Below are experts of layer 4 (counted from 0) of a mixture-of-experts language model. Rows are named router (the router's row for the expert), gate (a neuron's input weights, with its number), up (a neuron's input weights, with its number) and show model dimensions 0-127. Each number is 128 + 24 x the weight over its row's rms, rounded and kept within 0 to 255. Numbers have three digits each.
After each expert's rows: a language model's description of what the expert responds to. This comes from a sample of Wikipedia text that the model never trained on.

# expert 44
router:107113115149108120096101162161136139164083121121166131153101145127109163102144154143125115103138142114122085100074156147100114095123119143125065134111116101116120130098151125107154111091111174134109138097134137143140147157109104122131137100163121159152143105137123128109129164132101167116122134114112125127153115118115133165144120196133143145162132124069090109118109143160116162097189
gate0:091123108108088130113104105167119129130123109177146078149113133091076118203099182113143108142163110114130140088120145169159124112165173122096148156118135138145157091113142118181151057115152157147112146133127117141163111146129162132142139113155106122152128092098105096106127148123144122144147156145116113127138131147153147106151126136139114142129114100117098140110126152143130114138119
up0:165126162120145114107166150122115141126127115119133210113122130149135147078146109121118148165099150096111087157137113120102140153100110122115135122136155100079121154155116156091133175143119121162079144117148147107091117143155086139120127137116138150151125172159161177133128114138108149076141112141119140141160137096115117148084122140085105123140114175142137141159138121144089131109111
gate1:148095126070134110106113114159142133109132120117138135111140119175142138126109181102125147171164189132113118146129181155146139135072133136138174152132135154149119082151177114120083152155131123126115123120132149133166131100107118132132131117173160153125163122115170127065146107148095159123121167137121138122133129096105142137154115122158128076138101119124118116128122138130138117100077
up1:102151156138128137167109081115115145162136148134128158139151120100154140134139123137091134107063093121128119095106086110131079121162105092141083080149131105130138190103099190112153112127123114143128122116132104140122151154159102178125123144121107115120140127143094135166119173103143126115130112127150133119160087145133102150101115162123113179148143111144150111119113147144135133154172
Digits in numbers and dates. Digits and pieces continuing numbers, years, dates, coordinates and codes in tables and chemistry strings, e.g. 191-7, 16-c-orto, SMILES fragments.

# expert 30
router:115127136108148115100148117120094169112108094085108158116142108135170156112132144118105152130051147108102107096155119107102128140100144091095128127121161092067107129139117142102135094146146147154161132113123165130113147118121136124111124105141141108143164087092103124085128121160119145161170129130141147104136131083094085126075157166164148104089120130112130105132110117127122147128118
gate0:106119095109126150167096104078121090135135190117148120104178144122112127112085127154137130118149113119133151081113170142137155154129178117169156075125114130121139152120143116119136123119134163112124129177121134117126176117125082148153136167119136162147129157144126089132146173122136100160127136111145088164136097133135129147160107153105174129108131099127145135125145106106152186137124
up0:103132103122115136159116111082099094137110167114142141116160155105096135105096133137108146113138112107121149078109169131128135144105170114163153106121107111116138157104144129123153125134147174120117147173125134114114185100127080138142129175103137168168131130144127068113151173126139091148135140123151088159113113138132113162157112150117187144105120109123154137119115103095153169129127
gate1:133131076097110094124146131119149113093086117137152135082160130100133149128145154114101084131121118125102191156141158104150128092133144065155147131115141123137103159134143107137104092113083135119133151128083130133154103091103140125098107128149147158135102135096107098118167108137079178133129187141134128098102148105126128135137103124148116139177091126141135122132126137122137082104117
up1:101114115147118120142104117134122131133118106093092117179141089130149128117139143175178097122131128096143094073120142140101080110079079121142159108126124124086106085129113138099112091140125175077122129150138128107137136081161171116154125113147124111097121125109121125123174091106124145136094137130130135165137129152152116128140159118092165172123148123144150144115111169118135158122163
Surname and place endings. Later syllables of surnames and place names, such as Stockh-ol-m, Ord-on, Sh-ark, plus whole surnames like Brown, Clark, Hill.

# expert 8
router:164143116181145146128149092085147101120161134119097128123150129127119100148141129133149125142094121160183108160128127150159184105169115137126183134109147115184136117138157127127120142114106127132119090166124131095115118125150127135113112112151111121136130188148167059168128169130143151131125109154103106110125122153148154111109102122122153127120143144147098190165122119085119134122135
gate0:188136138156100192112164127119127126103131099152097113125142146126159145163114130141150100099116124154148083158139125117151143150142158069116148134114142098123173151139126149119142179090117104144130151103110100159164134136117108133120122136146117138159112104130150138156085143127082130113137070101142120124102108152097111136124105138086149192147126155152130137121155140128145167097110
up0:106146091114072103114100167129093116145141155124150136152119151123086104119143157118124184148113086100105178142130100150097147122123145138144140142142135134139131124084110126104126105164138153126096098191127143132105089120162125093125116119095129095129132132138135123118183118101164133084123186152132125148090157131130166133128148107160112088103163131121085133130130136125122107091130
gate1:149145118121143116116100085103154119148124085091098195141148121114110115119116145116107104172143130144118114118126123147124168125145102178135129109089099120161182103162174138141107132089159116123111093165091160146118120119139105099099090160135170115140109136144153147157125113144129103140109134109110160141132102127142111177144126108120165122115175133145132123092130101098117096103085
up1:088121116145098131122159116174125155141146148142116141122121124145123168128147108146072135147112124135094113147147127082152091133150134107091156126137091128132129140150128125091092143130123108175120135130113174104148147109137118131118124129070114139097172096116190116174152163105124183098125141147159078144131093138106117099164136097172115110128119096133131137153153144157121090134119
Prepositions after predicates. Prepositions and quantifiers following a verb or adjective in running prose, such as of, with, among, about, including, from.

# expert 20
router:136166120117119095128145134114133170131148139103166148129160128158124162157074108180174092093108119148124127125139144086064120127108112155131110152146106112158135103114116136104105114144161128112103130126154118138147110163139160119128098125109095135160113166141181132110110124133096158106121112099126117120126097146083133154150154095125151126080150142128114107120177110088144127092082
gate0:147146106119102155105151152138182141122102149099073088152157164134105174067118108135139136128120095151124166130134139167121139106141131103136112127146110133138128144121153148140121168133146137127161140150128142120148106081126087137168113158110153172144127155137115126144078143136146116139118156115114116090136103156117100130100145122110145141119139176125135098073164106123060089127134
up0:121121115143160153142122129104097109134138105134150170089122146113153112168145139097125134105138131101134087114107120099119148157126130151124122137141141129118146107139121123152132129106109132151125111085142131156099122169129138136117168111163112064108143101127136133069178102145090142117135081130139145152131129109122135106152145150129103126140118077086154152184076154144210162142129
gate1:129121153145144148115139101141091125145140142160081128117094144143145140118161128097148157113104116124155150143135154113104109115124096148116100076105080122124095105118184114115154119117163144132127116119122162111115121117095122092178107143104153141148047154137163075116127125099116112141141092134117071135077109151149136128111114148145145134130130136176145148093118097098138138123096
up1:131120163150139162146116102165096130137129142165107127139095146142154151123151135114160162113096121128145150133139182111108100100115097144123112079107088123126085110121178124108146137123155147120109111113133140116126141111105142100171094149128156157163061144139159074129119118091092114143153120139104063136076122152149127127140103139131142124130128147158119150095120102091125138112087
Taxonomy prepositions. Prepositions in, of, de after species descriptions and classification lists, e.g. "flowering plant in the family", Clade: Eudicots, Class: Insecta.

# expert 18
router:113129116182128113112160134107106150122123114138078142127174142156131150109116124096089165114096126109093104106115095089120106134132118113089137109104102128151136105143107152118143126121168122172155103099088153134161158085128114133092160134124160161126122129087159114077157135141145139141184144116123151089105125114094136141116163158171120122128098160132176119133121127130083154129114
gate0:101144118112157162125124096130074124137122094098162114165119101111090140169097151129097125125154105111129107138073131124156166121138168088128105099112108129129101141090147110122131147101117073111092109134135157124109080113113129183136090127116142051137115131133132128155138138085098137153120182162107122129122161140140137116155156136143131120100108118114154145125138132105110099126103
up0:123141105135173154111139095126096097134142079095140108160133112124150146154104143166080135124155088129119119114089151083139156118123184095135126129110109130129119140099123117099153144146119097101105107150110160115099091101109139169117102115101136079121114122100124144116156142110122132165127195157084136123112132151136132113118178145156135153079105104100148139126149112114128086130103
gate1:151133120110110152124104146129117157141080071102135124086119116146152143136112114117130134157098132077139097179175103149142136114112131126121137102118183136149121126116155127123169114141134134127156146116141172165150164118090129112115120147129150142117095075153142123075114101154132156096109101123162088088109134134108130135098121157136167097091090131171143108129102123116136108171107
up1:156130124141133140128164160107152169135146126078091097149134165127135125109141123127125162121133082153095176149135133121141083123129116159135128130126125132121118083138128138103140109165154186094097157122176074143138135061101116090102135138085088105138098129160143161154153138117133115130177080140141117140128110098160186131139128122125116121129144125124141133147124126132084143134120
Mid-word syllables. Middle syllables inside long common or technical words, such as scl-er-osis, alg-or-ithmic, alc-oh-ol, spectrosc-op-y.

# expert 38
router:122119127109131133150125134153136137162119133155165136094131085098107158136079136124113088128151078120135120124103100141130102127133128151140131131149141136134121115125121110136125127134124140092103167145142075158160143152128208162107130117172136120099144134122078110118116139100081158094148170109101155105116155111120105070154133098073114118142115093089102132132124135168140115157153
gate0:130090117142097166147099128090122110150066145138106121192105101121125103105117152089148149126126099135095139145149106133102134103135092116132124160143128142122167119147128107157110094143123139110099160122094112134121111172110112111184130137160109154139098155105130145151160153105116094136144075106148160122164153136173165100081130113111135106122088134124123124137112073135120141128149
up0:126163130109144086120153128159141156111154092134157152079149135133127154146149106184121116115128153115137108107111159121138141139122169134105152103112128109130096121101124149098139180144110121138156070114149160143149120110133134163065113097134141127144154107146146116096122093168113161119145181145103113140093115111067087152173138140137127151121164127120137127151112178118124136114113
gate1:131135129133138133140107108110112101165135116140152128104145166116107145138087118113142125116174145085148142136115135120109119154131125115134131162126092177183122157119136117157119153092120112161117131146156104136144146160154134158157166139091084137149127126166112133189110167132150149110129118120165099160179155122126108114156132112116140159148133083087147093144138106142149112092200
up1:150163097120125110133165138127069132133105114138099117182167145090095170144167102139101113135121133104087130135166110126122102140144112134152101139125172115115106106109132151140122102101127140127140162138143119161146138105174111110108129168117095164066128089130094124160183132088169098143145139138101089099106119124170095134143131138093119112117137137142144147110138136148095121139144
Table separators and stats. Spaces, pipes, parentheses and digits inside sports statistics tables and infobox career lists, e.g. Apps / (Gls), Team columns, goals.

# expert 4
router:137108100126150085125133161124136102123148086091146084155120153101117153139116129162105084072116100121170161134141141105128144122141115177172111179120121160152117129143125083130093163108133124133140136150150092107146164147156124125128117129146129128125101130113140142129109123087095140093089110114093137109131148115166150143147142097126155096077149105086128165141139086134138108167126
gate0:124125162157115139125132146101079119118106124079112091142104160117117157096112135134153169116123160115112148144126145178145107148225114124115117138154125136124124118144136099164111157112086107187122140122134134135089148120118097110171128092116119128151127130128156082109138158130122148099121091150099111146149135148155130115078135149122155128123078113137110128109103131149094092150149
up0:116151127122126161119146150089086127110131118074132100145130146122120159076090130135148128113119136121137139145134131166146097145204116163105102167150131116132119135134118105161094157119097105189109168124153142119102153117159127098131125123137116129160109129118155084123138146124116143106101086151086105122165140159133124105094166129121168115109078122114127124120100135142093084163144
gate1:123143094157142111116171117134138169109098102152099135119136075138151157122150150119085119151101114170133127105157104099126106108125088122140121091099089136156113169128127132098105140120136148096116138153114158092136136105141103140166146189160135118138121122084118077120158152117153164123135171109141101150095133126140115077082100177138116116103125151111151143168137108121125128144134
up1:114111126153142114114168118144125169105078100156109119118146087118152129123158172098101136157107126148130122106141140113129106098116095120147095112106101139152119169129110122105116141117108145087118117163116143101136128115132099130185154157178139140133115115087126075135165161118164182123136173111129127142106126121128101103089095200157100103110129149119145152170132120126117137135145
Opening parentheses, infobox fields. Opening parentheses and value starts in infobox or list fields, like conservation status (IUCN, phylum names, Population (2019), coordinate marks.

# expert 62
router:102156111141119137116122124128101143148133125136064130158162145148172163100161145160116168132067163113131102104137122106101085116130091089122115107149110115085121132159103141100158134126178160140138151125140154095130161107109133124094173112126143133101168100089108126157135146167139133141176098145130144112158124134140101121145155168120145169113110108146134137141093135128127119111167
gate0:090124112131106139109087057136121123151093137150110127151110145134093106153140138154156146179104113124139146161126173163122185132163131110107113082129098140140120138134142082145168107128146136177115146132127150130162129138139121164092155121128091103142098137156123118131125175154148119157156144104114137158130135155106084161124169109123172140114133101152116113101159163140140143139151
up0:097126116119102168133097067116126125106073144160119134132130137129144099167141140167173130163117127136134138122166165147088158145156158110127145126108110137111145173076133069144151135119139157158130134118122144157169155148165109146101141128105094103146127137163123120117094129169104087145131132114079137162151135119092108125117145113106168140133136107165102124097143116149160147142129
gate1:115149136142158141169140061113132133100155125150125120127094153141138123133150106125078143116173114166146156104162119135172120103099117115210129155157134129090144123103128104134138118157129152132105141114104112113147133185115135102161133111169145096108108113112126116120151114149143084145106133101122138107094156137138179107128153168090113144087136123146125164128097099107142104111134
up1:129116125133095102106113199153109137160097133095125142114153112127110140131104151125177097109076114091125087147098125111094140140151145121067119112101120121174109130160116146113119120091126114136122117135142145151116137061127142133090126152090119150152163130154133137148102139120123168097154096149127147137154101107107076147126113086158127110150124121097141081117155149141098140137121
Pieces after W/w. Continuations after a W or w, such as w-ore, w-ool, Kn-own, plus inner digits of large numbers in election and census tables.

# expert 52
router:115139155140153130142133119120135133116144127153169113097168114136129097145127110110109130147151094132175108105068122165134161170150115148135125130171139125118146109155142113148138147117078086174134107145152137123159116111124095162148125134138171153106087148145100148114092112093145155121124161120090138090106120091121152137128094119100096082144100153127134169130144128122074120185117
gate0:097105093164149117105138113112142147059142119143151169142137144129100119119130136094134111106134110183087136100189158145154083141120147142121149118184114141118125139110119106149114090129145160112094144148145137147091127138090123101070148104127126146117150112122141159085136116112096149111100129122106120126107101130129151142137107088168116132146118164178110142123070121104118140123123
up0:103117116137135120105143108125162127077132130154141158171146137157069124112131125085112112126127078181130126117166168144160078127132140137113130129189127108111126136117115105136117085143145159116083171136149168145120116134096123092093136102132127143102138134120131146097134096110097159110102133123105117139122103108129149134122094093164118123156104176173108148117076135104095147130140
gate1:131140135122116149129118113110139163098123103136126151137147118120127100151082155117155094113107152137134071096092111121129134102106164123121086166125113138167134135131131129126092151105087133156101097099116093134172139133118125128120166106146127201127180140152156120113129103172134078173117136127152153126126108129102123139157151113172112108142108137149165103133183148148110135076119
up1:134124116151163092146142139131121104133109163120119106127088114135134155116185081127079184165150116125125185147147120134130097143156108128132157080142132118075119123123128135123142105135165121100153156177138147095089113121117127127144090145115128081134074142104108123134131148086129164086147128123118112118146135128152146117100103148104179153127145135105104142136097106120139110173151
Year-starting digits. First digit of a year or the space before it, after at the, in, or a date, e.g. the 2009 World Junior.

# expert 6
router:151109169188156116112120126148160133125127120098092124151124120136135132074123162117175126144092180144123101160142149128167145138172122101141136119087131113139098109153148138144133139141134128110128084194121113103162147173113143123109087130096123136131135137122168117163107127128136130120141131152162127123138132169150108153109094150134118107096156116154090172160109133109084158089118
gate0:135122111174106175079111111108154060173118096109138141116085145123182098126110125153139101119106137141119133133088129128145163121172127098089132103104140120144121117137104144116140143154105118154164148154151148122147133133103061105125107131116125129161150136148159107141138117125137133140119085106113142139123143117079084147134103120174094104118125152128125157123112079095115116108084
up0:171132125126096169116113105135127098134122124130136122091090165109074069125101115107119148129158119105131148147111160141154115104115125120132109092144130145145103148083091092169119102169096121174167143191144130159106144150137121100190153104116164135153140115148104113123114105134128131120121115114158152123138101104102123132117105144143073132138133110161112136088146140096122152127095
gate1:145093085136143134084123136095125084100147100096096147170146181166131157098118140104103116085102147148144111113132111132146130095132122103149154123130147130135152164126127121104137157125108143120134136175158143164130175156135091120089130172167144174111142111144167099125085162104180132132114133139119121139137141167114143135124134121166093151117122075132137139129136100143142109107161
up1:121109145153123131125114096105171110164095107132109134136120149144129132134108135150113123106150097085152146136137127133122091124139140142105110157146124122135125140175092102122125131099082158140136097104162124102153100160103154077162141068141134075136163140131114179117125140169074082096129150111157131104179137118133115119078124131117149133141086100089153125111125107152127138148100
Prepositions after verbs. Prepositions following a verb or noun in narrative prose, such as in, to, into, during, after, across, often before the.